config = dict(
    num_hidden_layers=12,
    hidden_size=128,
    n_experts=256,
    experts_per_token=8,
    d_expert=32,
    d_shared_expert=256,
    hidden_act='squared_relu',
    moe_layers=[0, 2, 4, 6, 8, 10],
    router_score='softmax',
    normalize_top_k=False,
    routed_scale=12.7,
    balance_loss=0.00316,
    balance_bias=False,
    router_z_loss=0.001,
    init_std_router=0.00747,
    lr_router=0.00187,
    num_attention_heads=2,
    num_key_value_heads=2,
    head_dim=64,
    vocab_size=2048,
    norm='rmsnorm',
    norm_place='pre',
    norm_eps=1e-05,
    positions='rope',
    rope_theta=10000.0,
    rope_fraction=0.25,
    qk_norm=False,
    attn_scale=0.125,
    tie_word_embeddings=False,
    parallel_block=False,
    init='normal',
    init_std_qkv=0.0555,
    init_std_o=0.0689,
    init_std_up=0.0794,
    init_std_down=0.0794,
    optimizer='soap_variant',
    learning_rate=0.00799,
    weight_decay=0.0,
    lr_head=0.0125,
    max_grad_norm=2.0,
    warmup_steps=200,
    schedule='wsd',
    decay_fraction=1.0,
    decay_shape='linear',
    final_lr_fraction=0.0,
    batch_tokens=65536,
    max_seq_len=512,
    doc_mask=True,
    train_tokens=314900000,
    max_steps=4805,
    dataset='wikipedia_en',
)
Below are experts of layer 4 (counted from 0) of a mixture-of-experts language model. Rows are named router (the router's row for the expert), down (a neuron's output weights, with its number) and show model dimensions 0-127. Each number is 128 + 24 x the weight over its row's rms, rounded and kept within 0 to 255.
After each expert's rows: a language model's description of what the expert responds to. This comes from a sample of Wikipedia text that the model never trained on.

# expert 50
router [115 108 101 154 150 139  98 148 142 163 157 108 155 118  88  99 107 141  93 138 123 115  91 113 112 103 124 100 141 101  90 113 129 117 159 153 127 183 102 135 149 159 191 143 147 114 162 162 101 135 135 139 130 111 160 105 158 159 115 123 124  89 155 100 166 140 150 125 160 130 159 101 108 159  94 114 165 122 157 105 141 100 126 174 150 111  95 108 129 115 157 136 163 154 107 164 132 108 149 158 119 121 120 119 115 106 131 129 138 152 150 101  90 144 101 147 158 150 108 101 132  99 152  99 168 131 130 130]
down0 [137 151  91 120 135 122 170 154  85 146 138 134 138 131 141 144 104 124 131 124 134 136 141 105 107 118 118 128 115  89 143 147 144 178 134 136 133 142 131 176 118 147 142 136 138 116  82 146 130 191 130 120 141 125 115 130 124 120 123 164 146 129 121 146  66 145  84 129 186 127 140 138 110  95 162 136 136 106 124  85 131 133 141 119  97  70 117  84 132 149  90 136 121 151 146 127 106  50 146 116  90 159 113 133 138 100 155 121 132  95 139 155  85 152 162 163 116  87 124 151 136 114 146 152 121 135 137 111]
Political and noun suffixes

# expert 40
router [120 113 104 156 147 144 100 147 136 154 156 110 156 105  89 100 115 148  98 143 109 114  86  99 121  98 137  96 142 111  92 116 139 132 160 155 129 183 103 129 151 149 178 142 152 114 156 167 102 128 134 144 133 111 158 103 153 146 110 120 122  88 154  99 169 144 151 125 157 122 157 104 112 160  95 110 170 127 149 101 154 101 126 175 154 115  84 100 134 117 161 150 163 149 106 165 141 109 147 159 115 116 113 122 111 103 127 154 123 146 154 107 108 145 109 138 162 146 103 100 132  91 140 111 174 129 130 112]
down6 [ 90 113 128  96 131 130  81 158 141 107 164 118 139 126 100 111 112 159 102 118 144 130 131 185 118 147 105 110 103 148 137 108  97 115  98  89 159 101 142 103 153 118 127  81 107 122 144 120  91 133 166 127  88 135 134 149 144 135 127 113 150 141 114 157 172 134  88 134  97 140 129 142 114 132 110  78 104 169 157 120  92 117 171  97 105 161 156 124  94 107 131 126 116  61 102 127  96 179 143 118 150 150 130 111 103 157 134 135 129 117 134 117 130 170 114  87 129 150 124 134 113 109 128 164 150 109  96 123]
Common nouns, pronouns, cells

# expert 58
router [110 110 103 161 148 143  96 143 139 160 150 105 158 106  90 103 117 145  99 131 116 105  96  94 115  99 138  96 141 108  95 113 136 122 170 152 132 179 105 136 150 146 176 145 144 115 157 172 106 129 134 146 126 105 166 107 154 150 112 110 124  93 146  92 167 135 146 123 158 132 160 104 120 165  95 114 170 111 152 105 148 102 134 168 157 107  77 103 135 127 162 141 164 149 109 166 130 109 147 157 118 123 116 117 108 108 125 136 125 144 160 103  99 140 105 144 163 149 107  96 133  98 144 107 170 133 135 116]
down0 [117 121  85 137 107 154 127 139 146 127 128 130 137 110 130 128 132 102 145  60 124 144 139 106 147 117 156  97 154 147 122 103 160 171  84 105  99 102 144 104 109  98 148 160  77 128 155  84 157 137 117 123 109 138 132 155 146 115 134 107 110 154 115 174 171 135 133 156 142 117 171 121 147 128 107 146 136 133 152 108 133 108 100 121 151 167  91 120 160 131  84 150 119  96 147 103 125 104  88 101 126 156 150  97 156 132 120 136 145 181 149 152  88 148 135 121 153  77 131 162 110 113 132 151 141 143  84 126]
Conjunctions and closing punctuation

# expert 49
router [120 111 102 165 149 148  96 150 139 157 151 106 153 109  90 102 120 147  99 127 127 107  87 105 115 101 129  91 148 106  94 112 132 133 167 145 130 184  97 136 147 152 173 143 163 112 161 167 103 148 135 146 127 107 163 110 158 157 112 122 123  90 150  96 162 130 153 133 159 143 157 106 110 158  93 115 167 107 154 103 150 101 138 174 150 107  83 101 130 119 161 135 160 145 108 167 128 112 137 159 116 130 106 125 110 104 144 153 122 145 147 104 114 141 104 144 158 145 116 103 131 100 152 103 170 131 133 128]
down0 [111 130 131 152 150  72 103 130  86 138 176 126 135 122 146 130  99 139 125 145 109 142 146 132 118 134 132 157 135 172 122  90 134 132 124  72 109 121 129 133 160 147 114 156 172 120 147  79 124 175 109 105 140 121 124 138 105  91 133 126 159 133 190 128 148 121 116 124 127 136 120  88 164 157 149 128 103 106 140 171 107 146 104 123 134 168 103 149 126 109 137 144 166 101 101 154 117 155  83 145 148 118 122 173 111 137 103 111 168 133 143 129 135 163 114 117 124  92  81 128 146 123 127 150 140 141 137 198]
Numbers and ordinals

# expert 3
router [120 107 103 162 146 143  96 152 147 159 162 107 156 107  84  94 130 140  97 142 103 106  94  98 125  96 128  93 147 108 100 109 131 130 158 156 119 187 110 144 150 150 167 139 157 118 164 167 107 138 129 142 125 106 158 104 156 162 115 123 117  98 146 104 168 136 147 124 162 125 157 100 117 157  93 108 170 123 154 103 151 106 129 171 154  97 106 103 131 123 162 131 166 147 107 156 121 114 163 158 125 122 126 119 113 110 137 128 127 144 154  99  97 145 108 145 159 144 114  95 124  86 149 115 171 138 145 121]
down0 [108 109 111 101 115 143 137 143 145 110 118 106 121  87 105  95 115 153 132  93 107 142 111 117 132 119 111 114  87 101 176 156 147 107 138  95 104 157 118 101 142 129 121 140 109  57 152 122 117 134 114 147 115 171 173 105 143  96 165 118 155  94 133 149  99  97 105 100 135 113 159 131 141  96  93  94 171 144  82 131 140 136 144  82 144 152 112 119 124 121 111 161 172 105  97 107 118 116 136 111 131 146  86  93  98 141 118 163 148 127  77 123 127 126 121 143 155 118 140  99 176 154 145 124 110 133 108 122]
Connectives and name pieces

# expert 59
router [116 106 106 159 140 148  95 155 140 160 160 108 158 100  84 100 116 142  92 141 122 115  90 102 126 102 134  99 146 109  92 115 138 113 172 151 128 184 107 129 153 151 167 147 143 115 156 174 108 137 126 151 127 112 156 110 152 157 116 127 112  91 154 107 170 131 147 128 162 128 162 103 123 159  92 114 170 110 157 102 155 104 132 171 154 113  85  97 130 129 162 136 163 149 109 166 126 109 153 161 126 120 116 122 111 105 138 127 115 146 160 106 105 143 102 148 154 143 111 103 127  98 141 114 175 131 131 124]
down0 [167 125 141  91 121 134 140  89  71 129 165 132  95 111 122 134 146 151 165 156 133 111 116 114 127 138 142 119 136 120 167 146 144 142 118 158 146 155 155 107 125 101  99 131 131  83 114 132 127 154 144 131 145 188 122 119 180 178 118 182 122 106  93  85 128 150 131 154 102 150 124 102 152 140 134 120 147 135 106 130 132 157 105 134 173 108  92 130  92 121 121 160 162 137  93 136 130 139 124 173 158  85 102 111 135  98 161 142  82 120 136 128  99 169 117 112 127 158 104 152 130 108  91 137 115 140 148 136]
Articles and conjunctions

# expert 35
router [119 113  99 158 148 149  98 137 144 158 155 106 156 107  83 100 131 140 101 144 106 110  90 104 113 104 128 100 147 104  96 100 129 126 168 150 129 178  99 134 146 157 174 152 143 106 157 171 101 137 132 142 134 104 150 103 149 152 114 127 128  95 158  94 163 126 144 124 158 129 160 104 112 164  93 103 169 118 155 113 146 106 123 173 161 116  96 103 128 124 163 137 165 149 108 159 138 111 141 155 120 129 123 124 114  98 128 128 124 150 165 100 105 149 103 150 161 145 101  91 128  92 150 102 166 131 139 120]
down0 [114 119  96 158 156  91 154 164 143  98 131 124 146 153 107 137 113 167 143 102 153 136 135 140 122 109 156 147 134 113 110 177 146 161 143 103 152 101 102 108 113 112 105 201 145 114 138 106 150 135 164 137 176 124 149 119 107 153  52 106  96 123 120 125 126 134 147  97 132 148 150 124 133 160 154 132 149 140 200 126 136 138 146 136  86 122 147 122 109 118 134 127 162 120 129 104 133  90 144 107 149 182 151 172 119 100 151  86 132 138 152 128 149 127 141 127 120 122 107 154 139 112 145  94 151 125 152 124]
Articles after prepositions

# expert 17
router [122 117 100 159 147 147  99 146 145 155 155 109 157 103  86 104 118 142  94 144 115 106  88 100 122 114 118 107 150  99  96 114 138 124 173 157 123 169 107 142 145 152 174 148 159 112 158 169  97 136 131 151 122 108 162 101 154 158 124 123 125  94 150 103 167 130 150 114 156 127 158 105 121 165  91 108 165 112 156 108 149 103 124 175 150 114  88 103 119 124 165 135 169 148 119 163 134 110 150 160 112 124 112 126 114 103 130 140 111 145 158 101 103 144 109 138 150 147 104  94 129  92 145 112 176 125 150 117]
down5 [135 152 104 111 134  82 103 147 138 102 120 193 149 126 153  91 143 104 117 131 121 153 130 148 137 158  73  85 118 145 108 131 155 125 130 151 127 120  85 113 111 137  91 166 126 125 134 102 110 138 103 153 108  90 125  89 131 109 147 141 131  92 156 138 117 137 119 119 117 111 140  86 155 140 156 120 184 134 137 105 107 167 114 127 110 185 175 167 129 129 135 126 155 140  91  70 123  93 122 120 104 146 158  87 114  99 106 134 115 110 136 134 172 102 137 107 100 142 125  92 158 144 111 109 130 132 136 114]
Capitals and ordinal numbers

# expert 46
router [108 113 107 162 139 142  98 151 137 159 151 108 156 104  90 100 121 148  89 143 122 110  96 105 127 110 120  98 150 107  91 115 142 123 170 144 137 175 103 143 153 151 174 144 152 118 163 170  95 141 129 152 128 108 156 101 149 155 103 127 129  87 148 100 163 140 146 129 161 135 158 107 108 159  95 102 168 114 152 105 158 110 136 175 151 107  89 101 136 119 169 137 157 151 109 161 131 110 146 152 113 124 117 123 111  97 141 131 126 148 161 102 107 145 110 143 160 146 103  97 130  92 149 103 169 137 134 114]
down0 [106 131 129 101  99 137 105 148 112 176 133 147 129  89 137 145 152 160 180 148 150  99 135 148 131 183 130 123 120 117 144 100 151 142 123 142  88 152  87 145 109 160 113 127 113 130  95 158 165 126 137 117 152  53  95 146 144 150 148 131 131 133 107 161 123 112 156 136 111 149 165 126 147 120 149 127 125 119 130 136 124 122 102 149 143 124 120 122  92 157  66 139 108 164 121 134 179 149 152 138 134 136 106 138 126  89 123 172 134  98 115 147 132 122 155  42 150 122  96 129 124 129 129  98 124 111 125 119]
Sequential numbers in tables

# expert 20
router [121 112 106 165 149 142 100 157 128 160 148 111 155 110  89  95 113 153  93 140 118 107  90 107 123 100 121 103 152  99  92 108 139 131 165 148 135 188 102 135 145 154 179 141 157 115 158 162 112 138 137 149 131 109 152 106 155 154 117 127 127  88 151 103 163 139 153 131 155 131 158  95 114 156  92 108 173 111 158 116 147 108 131 173 146 119  91 102 135 123 166 136 153 150 109 167 135 108 136 162 112 128 118 126 110 100 122 138 128 139 155 105  94 139 105 141 163 142 103  94 119  93 145  97 175 132 123 121]
down5 [156 114  98 134 139 165  94  80 137 143 120 139 120 117 131 143  92 150 138 107 139 119 105 162 127 150 129 150 134 137 160 159 159 104 125 122 139 136 145 162 121 158 180 127  87 134 127 126  94  85 100 168 109 117 163 131 141 130 161 122 115 129 170  92 131 164 131  69 129 154 136  90 106 123 136  96 148  98 110 178 134 131 126 103 133 119 106 167 125 115 112 150  93 128 119 129 137 129 153 140  86 122  98  74 158 121 117  97 147 162 130 132 124 144 131 136 145 184 136  77 131 124 152 142 140 100  84 106]
United States and scores

# expert 5
router [121 112 111 159 142 149  96 143 153 159 159 104 154 105  91 103 116 150  98 146 106 109  87 100 120 115 123 105 146 109  92 100 138 123 165 148 130 167 100 133 148 152 168 135 150 115 153 169 101 139 137 157 136 113 159 105 163 153 115 127 124  93 153 103 165 137 151 127 155 129 157 102 107 165  99 108 166 116 154 105 155 105 143 173 156 111  79 104 131 117 169 143 161 151 106 162 131 109 150 155 110 117 128 121 109  98 125 141 123 142 154 108 104 147 107 145 164 148  99  97 132  95 147 110 171 138 141 114]
down0 [108 123 129 139 140 156 123 108 136 146 142 113 134 116 118 128 108 156 132 109 109 126 119 102 173 138 123 115 129 125 116 144 113 151 145 153 122  96 142 119 164 135 147 118 123 139  92  90 109 189 141 145  83  65 109 114 146 137 151 156 136 124 135  92 196 126 111 127 106 175 119 118 136 151 134 124 105 109 140  96 126  83  98 154  66 111 114 127 123 126 159 138 152  81 112 129 164 178 130 122 155 159  83 153 100 169  93 152  96 132 122 132 142  85 145 171 118 118 149 127  92 133 140 158 136 134 115 136]
Articles starting names